Experts of a small language model: 32 ReGLU neurons an expert, 10419 steps.
Below are experts of layer 2 (counted from 0) of a mixture-of-experts language model. Rows are named router (the router's row for the expert), gate (a neuron's input weights, with its number), up (a neuron's input weights, with its number) and show model dimensions 0-127. Each number is 128 + 32 x the weight over its row's rms, rounded and kept within 0 to 255. Numbers have three digits each.
After each expert's rows: "comes after" lists some tokens at least twice as common just before its tokens as in all text. This comes from a sample of Wikipedia text that the model never trained on. Tokens count by the router's weight.

# expert 75
router:121146114090178160157233165142100064125128165143163138175093165161105114157166143133109081049124137117152109128139096116094102136142171107052110121117167106194156122143148155132152170136126147114139110095146131154071132140151127129160167074157087110139130149104091139095109092122138126077150137137119137120173167127193141164172047142200150155131092157146091163134108106087159195112136
gate0:091087127129143178141168167179148107121164082102099087091153132167139123152148164177082152107111075146127088059069113133123126101137073087074150135132132140121080102154106131157170081174146105157111163160105150098120197094157078102141098073147165111103071112147123102098114116091118177086137156141105088154141135121081077165093125058177190115183110111162121145152150106144146147098156
up0:109154115146149136078196127127084159136174139130085066077128188143127148200138142151118111085116136138151129111115137138195175151134106082122081145131105165148122133184107178118138126174046063163088127134139123099121238101097136106140118110113199132120122103138136126091117127104125157098195124151100130117134142145138072145106099102129070114131085151183123185111095152124123164064111
gate1:128108147056164138167133111069147140105090060127143160138137149130129131132076130123222102135179122130114182060130154104110142149087062129118141155139149093158066126180152117144137134136134108112155159111134135128163148134150129184095128165195116206115089088157121126187146161104150078107092142114217135106171121096107124122129144132147104134089150134179108089168102196148116108168171
up1:220149144094187154198131127106141127089117100141138149145107115139135123160102095141148107153122085151114151090139137092124182167099044128122113172142134104161100121139126121158147126126144134133159116122139163150164113131123186113103137155197102168167115096138110126180174133099150123132095145089217150093227125110099149130190154177127107136095150124150180111206101206118142127162155
gate2:078096148129123121122147145148190162138115177114144119119098110140054130089124154146161131141140117136159088066064146136073131126113134160123111081152190147137146090124112098157171106123110134179103156129116101143156163178102109148153119123121179133127074089118124151101109116085073107124064121086175168118156047116088125107166030098092181115157193096167095134173132150118188151114129
up2:065121142106154127160169102066155130142147146083138116143116136189109160107106102145148194122142118091100098058073120140087136118128143101097093132176185159133146137140153154119167152115113168152066120159088084154128166138125143117172140123105113104083054122125143117083062182088050097128094094086151146189152085130159092058136082139139177080126126076139149086123109133103148148136142
gate3:121153156136096136150167128087151135137176168112149107147131114146106093112142128088124155110177140145149161121053127152080062161122102146121123127116120171103139102115092190121098093153140144156115154087144170071143095149188105145072073095158135093182161171054076058062080135105058138108122123157079130148169071112125156128085138163093167135114097119120126112070098081124104145162151
up3:107138126128103104120127096137149183085092089154089141139146150137161139102121098153150076177131127144087107074091165062165158121158165141102167095171112093122093102162220060141150139161085079129093129151101081174132129129129071134169183164096116106109071111124138143165112155121170125145167150148116097079123136176102165103154124083175122115131115102140095102172121121199166152062072
gate4:140155134167138112084131145138113142135143183212158060166140149123157097160152118214118118175102092134117133162144129097133135122150088128125176091114146163144130148126146092099128132093090163070152126098140110164201124147138095120117117065110100154126138147142137187074175117061153095101134143115131138105148126156074123188138110115142167153138181116092065122169074168152076145031139
up4:153095057170143122113108142133139092139105080136107113136113148137136153078108117141110119073098150155138120144161133128139089116143058118166130143120107111109165105135184147169106166076140158099147124139147192099085076120068136144188147134167083051165162100162172108079196175107142143140182159108127102138172096143082068116157149128122093035150143183118172123082101161141153106122125
gate5:146133148120146101124123142116128129168115073185156158127106182103109116111063107098090121075095138117072173114129098158082165103114154154119187135108180157132098090164145114096117129115141177179167124120113159127116089111164121120159087059110136138067108129150102172064126127118212162129123188173140093079084108163080168169162160155091183112166151122169150148094093134117191148106138
up5:093124139129097122137140129110099210089123132072092081164125094149152187150164094152112139131106138166126111093184135110173088157151091071143085173120130134157148112149074126167154148129128106126127157137152103152125099071108124129181144175113100132185079086111171100193133139132036103116146140109108142139152154090221084126084123087132070129074137169136151122169098118112070099128100
comes after: "ur", "ak", "d", "ill", "h", "ent"

# expert 28
router:127143103085162096142182133145080137094161147121136111162105112122090098172066082119117159115091151123167170104165168083102119149139126134119107110117164142151148120148151120148125188094166077163124115073128078183127139137135101117163141179162116194143122122103135124122139050149169152095099101055136185118167193145159124170177094172158156172118066193133113195124110100086109158106147
gate2:104178133120185151139131111077174138101193118138117149067113102130113094108078109122094107133119186108062104179132207154122129170186115203125104102088148136081141121125121139148117171094140154089169052123129111169078137151111109170173100183110181087141169069126089172100114136131116150082128104092150130099176108119149085146104162108107176126109101082119158108146146174151107113127153
up2:180084116148143152199088111176114156117147134138057151140113123155106082169095146162183165142112135105108134082108151104146148103193114120122158087120158125150115089177121165090129121162119162152066146107092142155164139063163111102072182121159126107122145098141140115179111133166191056064135107131116129123099063096088148137203112129102125166109095187108134097178133158096098142134160
gate3:167083133109185136138156099114163098108180046131161091135124127143106097181185096116118117141146093097074133126097124077140093116130140084065234084104129182142174090166085085147113116120106136190092067132103106167099106096130113148108095100136120099128130057127127116114163151172126104083141121147100093113133133131092107166110114089137124143197102149147107122144110138182106059096144
up3:095135102137132175174109125119101088143146110100118150091077143128113105163167147146088157164086150119100126131108118153092076106068099151114142121162145116152154064117221125143178103097110158147099136150080116155104160128126168151103169118104146159149151108161111150100150152249137123165113113071092061097113128108182134158126180165151150155171101122124097111095077089111139042103137
gate4:168132171154110119065113133136135097179167089147112134117106164113162177195142122119158119191164172119184084164175107127172175172168178136114145127135158119058144124171104154142165080155102123102077154179103103133143120205131153152154161142125182134158189164083083085150107074138121089085156084136116173129114131116164159139107162099096099112130155142104119126154109134100055098111151
up4:142169157158113106099157150149113125126174087151108128103139151107165160169117133112141050131207164090194073097157109105177168168204146169125130153125115110110155138168102079118203100142059153109138121151143110172122102180160103169167136132121169119141175146076120120129087104156127066118166053091133163127141125130136143146104166133132134170128160118168102110171139189111063119130147
gate5:075102104145138101111088142116104156113145107144136159079160143129098150121120111098136131101177180149124135140136158169109115140142144123091120140080127114075144146164048136122072131130138130072146151176133122109089197000107094072147128128155183164100180168146174161152126094135181186147124101129126180073105109120141132143095082135112133112111155199178168104128122138129162076133082
up5:118082140125175116092152160134080156147125136136163170066138123097140135161095111113115161108134154160131154174132168173111092135159123164100104157092136113096115124121038134148068177141158096107199149156107146153118166073143097050138094124147117185107122124184180117150145096123157219175133089130175167073110099137153163126156073153093131109156143154145159114111104157158124072146080
gate6:083140152046071102173158148092044140141133149179152129142124079156141108087169131171178134127086080101130098136154164052110135087102119097099192112135124102165097056160119124114105149119110140099104113144157143165175149085162154144118127084134103178097085107077139117128115102166105090097172187119185068149167137115140130144140162140119122114128140185151129129067129139136064125111108
up6:143114078173092144117158137165142108132162081107089085168164150060161118118085143106085150113144130143166132189123065177146103123170095147132146089144084129122060110137152145132136142091138124148104093162075150130106063171038126144215052121167079176095152111148134148145120109067143144148114109095092191113109071172126106114092109114133158143104160087136128134125106146129115133167147
gate7:186081133128138149112130164150102165152090106159097106136107104081062111100204080100131184187097068098146127098075130092130146138129121136168084071168163087158083136141129168064138129119164127113152134145127129181102133169100129152125162199107082090102134100141134146156099144193074129154129055087123136168114080113074103145130154075098151136086151105106142147122127081111108140141166
up7:088117143081104130149108142131133172184113111073120176136134087135135142159169156107146116118074124096166130152148133082132164140127091113060123054146106132178091115112063080109129151142142127150136170110158113115140094157188152085147100196071162062151159114120091107153114158162120105118112135056094153113159129110155132073045113128160138164118140098086103105166155090078160102074081
comes after: "r", "or", "ir", "ur", "en", "er"

# expert 101
router:177125085136174117104110130096129167077183128099069088116096184117124055091144057126116142133136100159120107161146120088142074157144122127135115110138159070147154125113098189127076147174097114151107141083124064146088121121118114131164163152195092135146100105127131077129111045183165126111108060116177126113138158116157124149170125172170087146134103207124119168167145103110141158088127
gate0:138137200106197128147142127134090083135131126071144094097106197135147114182150101121114172139165103102106173153096116140048108130147118169159121107162128116098078096123142161115171131101117078148126165079150097154148139063127183115079126167198177118127123140127162127135140120096140134086128140053080137165074147079090140170142113161096136172139140154145199140079135113070087137111160
up0:116094156131166148130151193126078116168155128098175100071059146126076162116136090121110164096139143065130073131122201169163087135153181097124128119112127136139100123103085137159157090092133152137105105092163151144192186163126106091138111166079142145123143115116142112121125132127142082124121144086133104102171181124111136192079116124102177182216173146086114097126051113087131134150148
gate1:168172116164160159093081123182135157117121164096066091079108175114147172107158123120081152173100099121139123079102114143125191136162105143151113098137124137141177066163137116144100085141109169225109091143148133113222091138112093119115115166152158154070080126094111122108115154156106166158142120097070151136139069157134080211129126062127099138108171114135155135153121144117131153125122
up1:154152111169159114119150108144138110126134109109133113156072143140193203126129190116134121111150107075132134113157180148222129145193174133144138160065085129107187146172158136129072141139177146105113125159167144105110145173128104140120139159109054108180065146099117133139121103094161130131097134110136148100082086109162156170114128134045169098164101092125079124118165153161088176148079
gate2:121114136094157152113126150125198155107101137124094140123114111183156133090154081119110184147155107134164074140125146204153147139136147141108132106161101091121126159188127147221086109134148104103093174134070124129114150171092114112101161136119076158126162103062170071165064150112154170160126123099104160105215108201135170129135140146151058091145118156089120105145158160136112145103177
up2:111101082178091176167083130099112052058157069117091121121088082139142075104142157164097148105072111167138141173109118072116116128131114121114125113118182216146136130127156180117177099122118138125113120143158122152112131128135134162169083172147150128169183121147105115137141140141123116072103218149137111154046173082155103142128163087102120132143086104126152111184069125120140113109087
gate3:161146169128130137144137107142150128108156146117182135139133172136094097118173111147130162113094173152134108068124143145130067092126082137164163140113124104116107116151094137110129162146126255191127139151118165163099117093072205072106122098147133120143144122116165158113068157147104142105176005131101138131167127091103082138117133124130111172062086179141136089126134171113111115144132
up3:106119104151136117106120155117114116158133142181101133094151077142145154145091128091132092145168073064131139155124095108068168131156168115090101145118119129133145131121151110150118094115132038081130068097110121138173135131179091212136131164118138137087120186161103104159194086090115072152112235121148119137087114137131188150113113139130149070186153072107116149095149134178105104161098
gate4:155092128158133158136115144144170065121122112109086106110068155163211092118190126119129101125198075130130086196099162135113157121167144108124106147125141148093163126119093158123096130136160126175087099165154071110057177104144151170127118131123141102097116162109111080114126113107168156017171131073099126107109096179154151178162137154118138155084146125166117107173145136148086180125108
up4:097131089146171104107148160083069127118125188121165144133100137140189137103140075223060141097088139166075125121146131141146084120164117041134103123146151204138107169104109086114103142079168086125111157121096126089098124131145113192176175128113100083100152128134097092100137145117107092106129090162107143134111149133129086140091084095167149154132126131138175171149088168133077152197132
gate5:137103147153150104115108108134080103171133118124126115156123119153098121134094103141093172148110115156156139102105115135131140157154099147160124156122125120172142133134077146118122067076165136109073152137149127192207129138116138166127135105151152158089082080137188076144150081160024138162145064079133154139103148067134070177057142087115135149123158208149202104141119122168072107139136
up5:137123114104134152114153154142154119105090100135162142087111085065202128151117154115138065108147148091125105150151152142118109134120206117097128081106134159105131124092198120171159150174082125153193143126139150091055149119106107128145116179120155116135153185097081160086119191095202110103139199103122158136111111142129169102169121168120118122129120045101047121121102145091181127086118
comes after: "l", " pr", " cl", "cl", " Cl", "r"

# expert 83
router:148106124137109105129131101111144160186131100136113166141141175088088078115190093165113147166133099091111061121100144120168123162164158169134117060115094146090133119053139148115172097100079122140090148088149135135137110149130102072098095150162178116108144119142072155120141089146149094077074104123112131157172171143198165138120081070135121133182100149163079107148155110179169199120072
gate0:093124132123094129125113124053124165143179103097119093114135140129171170140102088140190170134158037133125157130185154174101107102160160108144099152123122139146169121159109168109199166133089107136169139109118126100138095090064150098094104141097153169138105135099100149091146137130131159109174081088181115081175083115161099154089111143135182126132143182111106063153105048124145142090062
up0:105141156160101093149125084082140151134159072046116149122067181152187103106122150142134174101137120151200177129118107125133100178153148071146121192084131124088178149153143171063123102122136154119117120130163094135118117182196190118133106149174154108117112107073152133137075097110117155150166119137130085096108092113143092155095097118187192102136115153077127115150192167135111140114160
gate1:079152162208161099176130100147172169155122159110131124116144139103120133143161170130091126094168100099152188106125131084190124134130089119214105137116076134068063079090124137123113159120130116080121190067097135136141125151082102097128139141163100100125135089164104131123125099145136106090124130020050120076129129106083106116110164103080095116104082152132103130114148120088172120140112
up1:080163148154173105173172062119127124145107142140171123125124181149124092190134136137077080115136126134128155079067146136165086183131122143191136136104097119106085108119151093170128114074164141111154190105093140121158111160154103101163131130172125099118166080191152126097137098143200080097127131085058175100092162149061116084062135128101126106091069154138113122122116141079123146130109
gate2:123168134143123090111140062151134165096172100108135071204143170115142144095181112105152140120144100147172097127101116185136123121092100179127125082070130114150121156120140143162093059148129133093097140107149095088115097078092136099094092140122135153142097121163142149147108115142169105170065126174097157103193068128129161202102188079132150123137176181150118071201100142095106135122159
up2:112150051145093151111072103153186167159090099156137171127140123092121100134135122134126153102066107119114117179135130120154183055105177091097161132110127115068116176194094127110154136054148147102124137098079146125118106140155158129206106091115124102131137146142109156103121155150118183125131168154133133141090109202150098088214099050176087122143119123163136132140155182104103135139152
gate3:109080136122074139061183175111129102094119156155147124134139101142135109140173132110122152156105168099134181134130057150093056089118210110169056099135142145110193055099090131138146132138130159165102149083178125166131147117123155118129119087127127174121145120130139112075131080114091134146142123171114124127078112084124076139116142167153131104203082166128126075129164106184206119137110
up3:098154119144128137132122063119131134151117128091135151158084157131115155114115125136187106134095082173067102151098109113192153140107086122078171144135120123099183157138103112160112172167130144090149091126111048086122133112159074147102139119200167011085141151141181097139112139123168142106114128103144115102145098111107145083164167090123076139070226124125136133166124110122096095084134
gate4:125152117118071154106123133092204056141155161093147099167122114156163090146125117166094163138169162099134104136123108154092136101161101148176158072122104089127143173160148079123122137086109136155107138178143114153093120085127110162149167163161106107130179087189102149122198186122114213068100136129117166123154171220120145139132104091138103115154098106165093075102141169146116102157157
up4:139096135155141148153132111186099169120088096129126150103138140146109163132109108099177107117091080169130123147134183102137095158085157087111121167124166150104176118109116190127093129198138131129162118107125140096134127160108165099107140100102178110114066124048137093133047056119132075193151146168126086163149083052152084117168137209124156122085138121125135183150115080110145168115140
gate5:147122140131089161095077137158113147102133138112135137184117129119138138113114103092109168105097127099145094062087166099148152136167146148114082172097141093117115134169135147143165080068115117123062151116099189046146137170157096105153021095129092171170083167091134157144118129159110115091152102150151077094136106161190091117107135104139135154132150089166118091100167146131072184192148
up5:174151147129171065147059159143127139093146129140157147096077157108099175162101147091155157115159112105092126098112137068102129123167130180161145151135162110147149110148136118108145072080129039104072137082090141088115142115110132086106132130143182124165073144117127126126097126210178080122118119106200113111129153197089133152196196136145124109096138137121173136108146198116136102159112
comes after: " S", " s", " w", " W", " p", "S"

# expert 22
router:088175130148132168116166129064135122154147136124079179095132136065108121144088103114109075105098150127142107125112107072114156114114181104101134108117159125117154129151156145063143157156071146138163103115086108145060102145147115109148150176121150136104121167081085196142072108134141113069128140124128181148165157137188131100178135117221062156173079122112090177121141095099141170069152
gate0:175150174073158110085136148147104070149160072153197156155114068095130138167101132132096113106123136130117169083162151139094168130128099143131086103096135124085123108191138125088143131115119114169162057128105102106116131111083105115089121152096130169138206163141098172067138125167127119049193151096118108139110093163090116117114088118100142108186121102161176151110145178118110132163208
up0:104114146093157121117132139195098065136127088101149117146157105113159103081100133064106087127181183147104137048140130104141197135095153095173116113084082082147150110174086099101136069119135169147111107105098103149135081115127137157098159128141149170115163160084121128162115172181114117104195130071124122153079124150099074160097127148106153092126114083156136122111169182095149159173200
gate1:126131208099114129078170084133076145156113161183112129120117102118115135179154102114104147152185156146042109095073115129103217118094118165135074156133143088102084115171053110114093111141125097162146175153130158166150126122159099077119111127096143201129127130059142150184142132127131136127076150114160130055165114092158103123178189130155137119155117103121140123144170081134119118112152
up1:144179132111124187112126126132145172156097117165107142147131165166085079125115150149123104151019200099113156137110117180096107138159135137159129179201154098115095108165126155145133108133169154136157100075074106075138127115138148117082134151102106140135101074063092117146102144146136135137140118139128132110096019134089110168115116142198117144191180147128096112186125090117176154111140
gate2:124103092171061149195078164129172199139211156103150118127189121061131185157172118118150213145093113172182119104122115150145114145150151132109119115116068130132147129140184117151153126144138177106120118123155154131157139134122158112171143139173109108162154138181042145145134189141143107100080155138122116119164083116142123135147172132104077117111187134137078117112168147098188108134145
up2:145132068158094133164143171139193193142177123089088111103171120085130184161188127157194165111089105178190060097110094175167153165165169143121134114116063156159166140164162123124143118096148186117130164132184152126088158156140169114168164140129091124165139143137094145095111160125141101105115117141118140111185101097134102133158163092110084097104154115143083083154170161096171123113109
gate3:136178106153084090181136153160153137097091060112137139135162157149093148087045186112152114124136073099159121119121092125127162092127129140132106174179155058124109119174122110094118119143094141125179095181134147161135125080086121147093166129125153082111205170124099144099104195102102153175138150109125129158127088202093071118110163097113102160146115113158157115122189117128097157058150
up3:169086111091168166171113094094109082147167133149116092105088074144114086148181099186137158170107155174079109148104149135128091084117144149128169079091089165105174130133149175151138119127167134099086149089136113080137144160144149092168080117132139218121051088148156090165117080126165144104168137128056126099141141064140154101158147153126135107107156169133083147118107137103131096165185
gate4:118172160096137106111129100124067139169172173153081193179079098127170124157162122120134132093159070142097111108123091148151127109118094154132079104078107099106122179068068139133149137112115169163172122127100113177165078124058072096110091154157174158141155131133116116108133121118105132087138106132154176153110147119106191144196164116053129108145105062156096086110121094131107197112111
up4:132136134128195116130128100091133120146138160097146188160126087109098169120123151144139097141102104088122136089121157139100092084089195130151106130175127132112129153102166147139100121134159131154125160099148110131064144155079093069146070130100144160166099134187079114143122118158105101179137117117180100161082188155103142151203181197152152133084153133224110149155153057106185104101122
gate5:076071158144153103149156150157136151138124122093145138061108130139139107081102134091193112152191134111151088120131082144161190138139157106105200137102184073124075157195156127138146194164163142110170154128118163106190140082132102175198122082116062082083088146165124110140130139135116144109101133127128140142170120171130163133109140150143106141138114141137162161085162165105058071159128
up5:129202086104109120115116056125168108108132152159124120188111103115116150155134156162088145121086099098099160169171199124165098083144117140107066130153068167176164156088125123124108038148149114185071104143136155119061113128143176069052123139139181166142176084121125107143126147128176118152117149167148121104073158104134140143125104118083173148125144145095135120143119092142183166131125
comes after: " H", "h", " Th", " h", " I", " Al"

# expert 104
router:121103167068109184114183183144137112090141160152090160095126110093116121095112120095173116185111137102102124166205107121145070136130174149080166133092083101125160119104166122167129098114125134184190100096100133119093135161145076114157086153167135138089108155124151147146160067152128050074089149102203202120117153137152140120168107151174115114179083138155099169100123119134113145155141
gate1:141124106175141177131116151077143103104146122148150091072078113131205144153120134128201177125152158120117096133177114110179122130131192110097156165100127098178073136059059099111150154095113066126153099131119168178117146110124116125085131132130176186112105172117096184121117136159126144162071121072081124114121140085166138144105164172169110183168121115102137121135148177087161188141111
up1:061087105117161092125116095139102114115147108079164041138143101112106121104143135131170168106146140091136101131155148100084097155157123121157042029164130094097129144165120107132097111071076156145128079080201137155135147105123104148147128148122087076127106142141150104156113102129136106081178068059127117118138114099090183145122136109076139118091138181114104101151181118172127087084106
gate2:097139111160052119133092120135143083108213171083133187055121150070137121104136120140134192135125104083120106111149144142103131106188098114124122149118085171095074151110112104145080142186156140207101122092126152147139100121136147109089069126146157165125101137149099071179116061108130132146155133105167188071082069139150144066105159119116163109150142151127128158061105132145133131119127
up2:137072132116114128120200140140119110106146180161122189103124134094133155115179170124150132143096144112095176115112139186157156099109099105127114150119130149123137100141099053221099095136136047192192129093114122160059121140097148066112080094093057148102148116172190126128111082106110116132151150131145198135149085093126127072070165149149157098172151123113139123131142143161126129120145
gate3:151108152152079125109143099169104189168195172120125103112179116095150086192146114196133040172134169117115107142119180134149137169163176122087083192136161169169113157158126098118111169157105099207144122133132144162130151163105112136155089107154140094121121182148129165143107144086142139090107140128134156154148043160155124118104107138111189153109215110152091126144124132138099094145111
up3:167117138204135109113157102194121167181193161136116124099174136105148099164146123168137040154141166118144136150133166163167154166182148130124113142096130165150138190115160080158128161158111136172130105119116121173088133161106141159172108112150129088107117180189168148157105145071118116080150130163144180167142045137143117118112106145123176124132183157144094131208123159127128108073099
gate4:150074153087131093136107151158155152103188110167129124121114105162104106147128091089151134139098064072133125094160168163174078095159110095063085190132118130079092093153128101172151099139155133169187173132078162158110142101177060137146095141134081105152105047132146161063139091106123083141133150132141103135094087088062137084097173125129112082135106134115104176101135144111128095146115
up4:171126126075115122143121127134132123118179112154137147097121131191112127137107087130141151114124091055114162131184163120158111120201120112132111174141093095091080150112116093170120118156188141180110147138075161185141083126199073157105103151127102113156134073130117120076121089086102080104138129123164150085049120087139135054113196090109097075159092150129113152111155117109155062157142
gate5:124071144148110132105188141074140159194127124090060100164096093124140142128137162181139145120228102135186148112142107130140093163142150160121123119152171148112163082110106111141140081094139095173137163138130164114134133140135177154136171172104126146113164152093166101147087167087145075188078119169161154170146141159113153111079186141134122088070183128171087104135148121166148185092093
up5:128178143167099145153102152189123085150121161118204183054140149144118113107106072114101111103083195116093122172112129122130129104130127109091147163093082124141117148146127108116091183173088171079140086123175097143088115126162077158110076083126169103154098116129075155122107111136123159063179186107056136098136092095125111154100075132112108156185130100115104126136118124151055102154143
gate6:159172163182102112096141127139147139126137073136130158130117102127157072110062068113193092133129168089193112127061132140072099129137144143175131117091085202152186140072103115154128094088152148161090091124181165128048105130158143116151160133115128157121081097066108162115159097149127114143133101131119135125141114137094047120155096131098120137128140216100078108140130179137147158144130
up6:102140154137141142166114058119142184117138170114119131151126149129098129186151173112076134141077084111106118136145107134166120148105146159093090155171085134121102150173122162114172096125162148059115169138130116094135162049122083036146123084125124152177125126113080088142056139098195192077078145138159122110123137122124085174144095142126148186139101095128100140114170075106084097120084
comes after: " |\n", "a", "ia", "\n", "ae", " information"

# expert 6
router:133120165118176147140152174145047160122129152094136166153119184096129083119104156074129113131125110146147139162104084134168069138184188141147102125106138091172175101084145167101169163110168146158128103114159112177088116133151161160145127178194152121125085129137154151134082100150110133097081152067182185116161158100140115164108080133141123171158120170213130181135099104166151187133129
gate0:111117151147178136136161140151161186118117109198113083155097183137147216088152127153130109139114144133116183090161142138112111096101142138121112127164122129157164123125099157070164148127154106112170133107173168136156105105080113090109120164130134082162119081193099134084141084099037157124132134161131098152118106118141165118191179158122141147137081067217202085120138139119131111141076
up0:115152094085026062140095147140130144145124142119160194119123057128090029129159157146121139138128081161140102149091141116126111169125120154123159114141092104130091124101139113176090085186150120073145130109129113144093107170172147122108176187137081119135145102115113066180109117136160091097172138156143101135094145164127146095079102072164106134086180154063151164140147158118162134092133
gate1:187118115109141120092107156111124097216138118082108112120090161166100056149162085133125125189132154159170086126107113116172111111098067153106128109148103093130100121190095121164105153166122089114135184141154098134145120117108041111070136152122114096137112077143088164109151118149232163112089116122113130134161099163082168118122181108111090162111166116082144181126123143124084095126078
up1:165174134103151120102149159143086108152112107113119146103117157168108124159170112098178095154144176192183064158121082113198093153147096175111103110135119123122076084173116141192115157148137096107154159155155135129118106160114052128085170165077124147102153147127097161151126103143204184124084125117187185083149114173094107164095145093121048155137138149148142179135128117100116113122090
gate2:178125100193103133114127125127147174142131123154111131139109060135128175153166085148094161113041217103150145149143117183164146113161101144158130152086157119150144075100212141125114139111150083135098152107116118100150096116075122128102146118080082148121141137113146153055156113085095133144106103099151135126114125126123080200109137068136126156149177182069130098193095110178139075110135
up2:164143096151118122122138165124158166137161107141117132133092094106110129159164074178082157108060157132138112157197124184149141109172126138160125148126166101138172080099156155170138169123190079133102143131123078135135130113099180114101113110113078141109129107141150147058123109122092162109115150094142143141130176127094045175099135090135128162148190195057149119147066085134193067098154
gate3:142106123108129205139167107113114156084160157108139114182117125132203148088073117146208136122164135101141165163122102121152129101096151105138106190122136169174162103182105122109151129132092183171094059082119149104091162098136101118086143132092124155148116138140098165134136108156136084098095107112133110113168166163139034196135120179167075104109150088129148094128086148112158119202108
up3:105137111127099108098079129129104116103155069137148132142149068172148080114111158130113108153097153073137131082158107109100132098169077125098078157078149135150181189128138117104111143152130128136207112140100136123152103122166146133157128188050156106139142165173137137155114116123149131160165103170155180150076108106125177166142124086082201119136103126151149078046130084222128115130174
gate4:135123157117134181114096165124153132162122139090104074151087149104094080124113125092115121140118132064138150103099137150142126080183124133163143102179119149149046170145124167160145115198115174148138142210148128107171152166043109110099132145134108102122081125089085157167089134115182121143190098142116072153122073220101143148138139130099164115113126101184137129176110122133128105178179
up4:135152082153113101132146112122131131120115095128146174093196094154179163122151083158157131122136108169138107177148116103112168150077110108077121156112136104080175120093183112140115129050122097104103087078101147127127065107205132141156090081164124161142156169155143102080153140153099135123119168100117176121152144083162102092107159111155078096145140137045127093081125182149125122054062
gate5:107143084115045101097117137117149130140145150090077162067156119121129126108091140144160133167118130128131022127083137122156114154137105171155135100122067129142052143137090116150122109145069184170102146111158129073152191128151094157089107185071163080128155117106120124140078089112183083079159131119155141124121136178154156103108132087131157145164168157132137099190151141149079075128107
up5:143113177136210090132133120149084122097143128198205103183104116129143158149128076144090136078098126157124179099165142128107134075172097099130117096133171179080151084113169184110167104129139094080137134148113114124118138103130148102152143096209114158106110143170117157101158197107073203177142073090045147114108145141122097126151133127146132127122117122127110148095107162127150176173138
comes after: "v", "j", "z", "ov", "r", "av"

# expert 30
router:160146130127156098082150085124146180140179146114040140106116181088132077152107069117148176152142134123129083140090160111144139167144182177153126088090147112134148192154116118106142115086100128129152120105067123144129084185119075094125106206117099132104094090072113124178108133174132160130121119137145153178177174091142177112160046079100132123162142128121051108125160111103133129114140
gate0:086082110113141141113177116116149139069175156112152153109145103178135081189092100103150161162174092166113101133137159088063149142103117128147088132139077123136059076161130118096096102097076088117108120077145141123176177104151108141108119061115114218111067130090152106107146142119137181108117130070137099143151140095135169160134055117095132124139129057130110146149141132107125188107183
up0:103163107120105098116087095122091167138158095112186137129116163142077094174082125129162045173112181104136105062113114148116131169155131080121138085104113139084126120080145088155149169174083128141151116115118081060099108097144110148175095107122148140207079136168110072149187172121149156124156093140082138104135120130199133107072153147120148137143163109149080104126166165146125165192106
gate1:085128151128103114096147150125126094105149161119069094170139150081130113090076112176173116081160116167182120119106118099106099145169066107060090135101084128095127131145072122176122131073127140129114159178159092119101150144130124206152144142097103148076091116171065112115149193070174136124097044137182133116183097126111138146132100118086180090123108122129120131129150126164094120173069
up1:114116059115115079098090147059123151123088105138157110102061074124102104121121154114122101179115062093158105111182158110159055131145133076095149094079144111108130115134159093087184184124186147132140118095141142089132116078104106119102138139131129126122096133129167197104085068152137115158114142129104135066065147164119185145118130095198087145164093100125147094097104149157189116130104
gate2:130131118195134173147098091109169085095147115097093136147097115139196106055093107130138074141157138093145183098128117093125187111093147073181072169088105117190138132125106165140110104079138096132129132165135060082160122136150144132129141154140190157099187144123130176148097154144184160141135126107149135045101138176070097192109110143148107121112068137139159073142140136117137154141155
up2:143159144156146149105133061106167100102173117092098109170099126152217109074093077114159082118156131119165166103131148061110160138132150115155115138091118117177121113127129108146097132098163097128135108140152058107177097137152155111140147148186164171101169100111148148170097164152235147163129116075177117050137162131115122168123104142162103105111087131148143063169164143123181139145147
gate3:185136145150138103085128073161149102201111142160163138097122148138107113166125145131119139132131128153106103138112127092124123074152157134069160099143144207068089066076132099189103118129126127151150175084134127151155117190139077122141187088105119081124172134121107102148180085110149129111087210166140073137126126096108138090202173123117108141129069114093110086137125130127129099150212
up3:159172143126180047118126137189123144113185091131171103151152117153093130119130193155108137113104117115121160124124155122140110120156138051062126130195088135167120144108152160123125137096088102120100089122165157081154089122145159073152147144124125120143092158190153156100143069048112130126174075099148049156155106072125094128096137155173120139168122152145095091142085129114178188112153
gate4:089077149183158141104181143076122125093183163103180122132086156156088119156135107153117167171135108140116138114123139111123136189104104121147173212052152137080144066099188101172159128127148122107169133066149109098133146098139065136174191110150131125131122144168159103167188138159140104130073141111201074104137152101128148133132140153144148088161167149087092116136158176082143115134144
up4:174114147151172127100138126130130069104132113084129108142124149101160085148164207143105165052105055154152168154161138109165173170172154115117115088154185163142093166124188159114093116078147165169121155096141161154113130208152134150143147134129130111095126111115179135104143156146238090089125159122165082180105100171073126144148089133103149131128173127146115133100160112086118119129154
gate5:141098110134099166120132124092144065153117083089081127159143157144130096076114133100102188132073123164182121122139162113109202101121155169146168098082085064135118102137173154161119094106154085154106117169162146116136068135101136138104141115139162161093152075098066163133133104156111209089144153149096107186167185118109098141106146073114074136079111109121192109172130120109124140148067
up5:152134126179130037092148161119130150120117145168119165140118126111110089116121143124158056169143124135057117106136135108162077105115082109075135151166141165142167095161092153188125163119161099121123110061111140181095174126080148133156152097102109136127112159185190104124120108088161107118082111082161170126105182167108170103118114175150157093181094162151136157179108168106165142143204
comes after: " l", " re", "re", " bel", " Re", "l"